python train.py --moe_layers=[2, 3, 4, 5, 6, 7, 8, 9, 10, 11, 12, 13, 14, 15] --normalize_top_k=false --routed_scale=5.66 --balance_loss=0.00073 --optimizer="muon_variant" --lr=0.00288 --steps=10116
Below are experts of layer 2 (counted from 0) of a mixture-of-experts language model. Rows are named router (the router's row for the expert), gate (a neuron's input weights, with its number), up (a neuron's input weights, with its number), down (a neuron's output weights, with its number) and show model dimensions 0-127. Each number is 128 + 32 x the weight over its row's rms, rounded and kept within 0 to 255. Numbers have three digits each.
Before each expert's rows: a language model's description of what the expert responds to. This comes from a sample of Wikipedia text that the model never trained on.

# expert 53
Commas
router:097126111108116142129149150164121105092138173123152140221086187177136107086152062150224148162034097132213115182169134121116115120124123171121106128080159167163130148188115117104149129175125104113118148098141151152120179111081138114146147133158110138113118075103126160106137144181114151114132090164164123136155102149134133104212149119184130155117087132066129122145148159089140106102156
gate0:179111132136138123175122140166123063100108113116147103119140106143137057115110124038129155097072169101067092142156207204100137155125167152082105090104109165155134107142144153127150102120124085095146160132115180164116152135141130147134147113149116122053139127137166150128150142171124095135137150182153142101132124131105102062141162145137138107173180096223121106123124046182109076114148
up0:162085158147122078168166130074115134095037086116125093135122064055128155149090105166154178133150155128151099171124111120113072134128180143134070126089110132141125113114147166145179166154141160151088137141118167138096121075114128104117157114098075155087035079110150121117117146096116159125132122181033152116163065095138123139143112104130107148093127167082107131115161095175117102120097
down0:159077070166135090111123170146157081087106102178138206145154109153123117155112118154097125112164116145122150082103125186093198075055123176112162139123103136127183177147126083124077106146114119100083117151206150127151128171130107166133065154103101098116159107077107146114102143124125108119111134111127060119138065097124095109070122130115113134101133125131066059098094148105171164089123

# expert 24
Life-event verbs and particles
router:102089118062120133134125176181097106112140155099147146175100146160164140068105104134118141159083082140161058150156155119121076114133139171081096112067113132157126130145119060114178124147129082126109107113179113163138165119101131108154113164158133189095110148112080148122134169126112159139188117146184119093149104149160097099182162073163186140118127162118097072176177178112128091052117
gate7:093129140136095179134108067111095114173082162072100145123143085152138156068110121143144083050095091083210136116124092092130086130099150114099137091169117132112144176150111090116117153117084102170134127032141097167138115112114066164112161130134177128158188110138126142139153097108125058154183141130139131100092114103131164127059146129073114136090138127222125140120149151118151118142112
up7:151168127125152066125134075123168150157087112118147064157189184086108124115151145116168074120154138126085136123103147127147137060191123172088096143081145137086111151099122159129119109146161124091119165111175177130150115092123159166104112144121140146187104117103107121107198156105152141126116152128096101149015143162172084193150079106162095061163133152087106114123105094140110145115166
down7:145159123162142127108171189128133129168135089123159123161139100099152165156175193143154143165114176094146138106109094055147168140168147137163088154147227138196098125170101125124119120108214130133145123194125170117143082104151157106160112213115126184131134105091164136096161140150118113134081147127139118119084115170107104126130126054153130107146101131106107131147098186136124050119169

# expert 38
Sentence ends, headings
router:100141121118110132131085160148131114092193165118156160168118164178196169091137100117166128150076084116149089162151120094072132097155127156078094132091092144150178142165127048078114147145157085111102148086178180144175163116138132079129149157147162167132102119101105141067134127171111176097191077130176086121150119160135116076146145084169145129096097147113122093135196170097146140109142
gate2:178170136166155126181115136153148176101133134119162142132161086138146182116126166109184106122127099055140132140163110149134149161108109116147151113125133143151169142188113088151121068171046064121146165091166172108115089198128136142170094156167124071093094118097145131168171125070126175112144057110121142149096145139129093074105093093165192111111155179157138128093158183113120092129115
up2:168175129161108098176113149134119161087147195113130101135194095084142210141136166063185131121083092089177113117157146117138121125078154131139111141155131139153135188178089106131130094161058104107142152109104173098094113156122148162166112184165137101089135148086134155183183139102140149114179079095135156129132171136141127112164100097174151141103146179213107138106181158120104121122121
down2:066121124173117155137144125124129089164140137145159072128160130105114170121182132089143081079133117106119106111104066181168195140150160118097154099121207123113080111149179098165153193099153089135177169143166142073142130122146143100130112185147096136151161119108136091161088117132047127149086117107130084091119143084109120082083168123060112095157162163112106092169101168139069147142122

# expert 59
Determiners and diacritic vowels
router:114112110094081179123159138157124117128144139091163133180081150180138141079142078182149163147110080080128071137195133104115134114165135132095110141115138128127144138126139101076152102174168117090099156083136171199142146171106149040134142146152114172103112116101107148118151163146104159081155100151171103134189096167171121122141126113178129184130111184115081117190150153089144073075179
gate2:094081129154099114131119088153126145171125136162095121089143139137161125119220074147164101157087171083125134111154089100117117154133119127105187131049133071127155149143121107159107073125044113087082151088153116159198089153150180109079143094128151146201132120105134137178158185127151149134165119153141145166085089083124122066129121093122102165158114093141066142103187118144123114117134
up2:127154106091120117134114158143154161155088135131102121137113162074140099112136086172115107109115180095126133150156141124129189134069119094096136129088114110138163177160172124112144097132000182105079133130165123085116148151170150118112155163141135137180043111123132160157216192104169153144123086147129119114164139086148124170136150098118099143148124071118088145137125165118143139076066
down2:122154179120197121119076179116154198096182100116106113181150118110144065129130143129120157152129109155164140147079153127131130180110115110100157096175156170127137075124103148071148098129106057127108160136094059166160127082108127068110143127062146127136056120168117150117134128132166083116096138092182160172112139153101105154179165139115065121129093153200132156090105107113179120147131

# expert 0
Time and quantity modifiers
router:093099110099090151122152166153095101101144171086194170177101180184157144127173108133113153183100104110161132192168173119115083078161131114076116147075111127146163147144110104111168133156142094112111114089163105195151126175126121109137142170169170178098084105122110139091154138131143154096149071152161081119201097147150099111154132115134156156085079161128083099161183167093147089090134
gate1:081117095163125152114078105138126143089114129095096185158106165108091100113084162207064147123078165060156061131127145078108141121121134129125141158141140130165147130176130137130097111127131134128151092091151107139166152182174105091147122062133120181100101115164130151119089149216121107086115119067133166089160130147129129110141108085168058112119119132134091170116108184117134219111169
up1:078133101175154142147105097111149105099120149113097166133095179105077086120096144188061139134097182071126071102110165094136126092115166120129163144118170115165132121187156157137092092130158152104155112095168119113133126172168063101137116067133106150112075091165125154127073137196159088121109118089145161069149164131112116137138079100173056094133114139138100152100082165121129199113163
down1:158184151128176108192155102123182091100098120182090135140175136138134118155177149119168132102077143198118169161163113106102138090066185112105130136149137122151121131191141106167117167161136063129131120101087145066141150088123077142108111129025147100141164129132120075176085133144057101127156125135141117161090095086163133165150097130163121073108151135140117136108122114078147165086094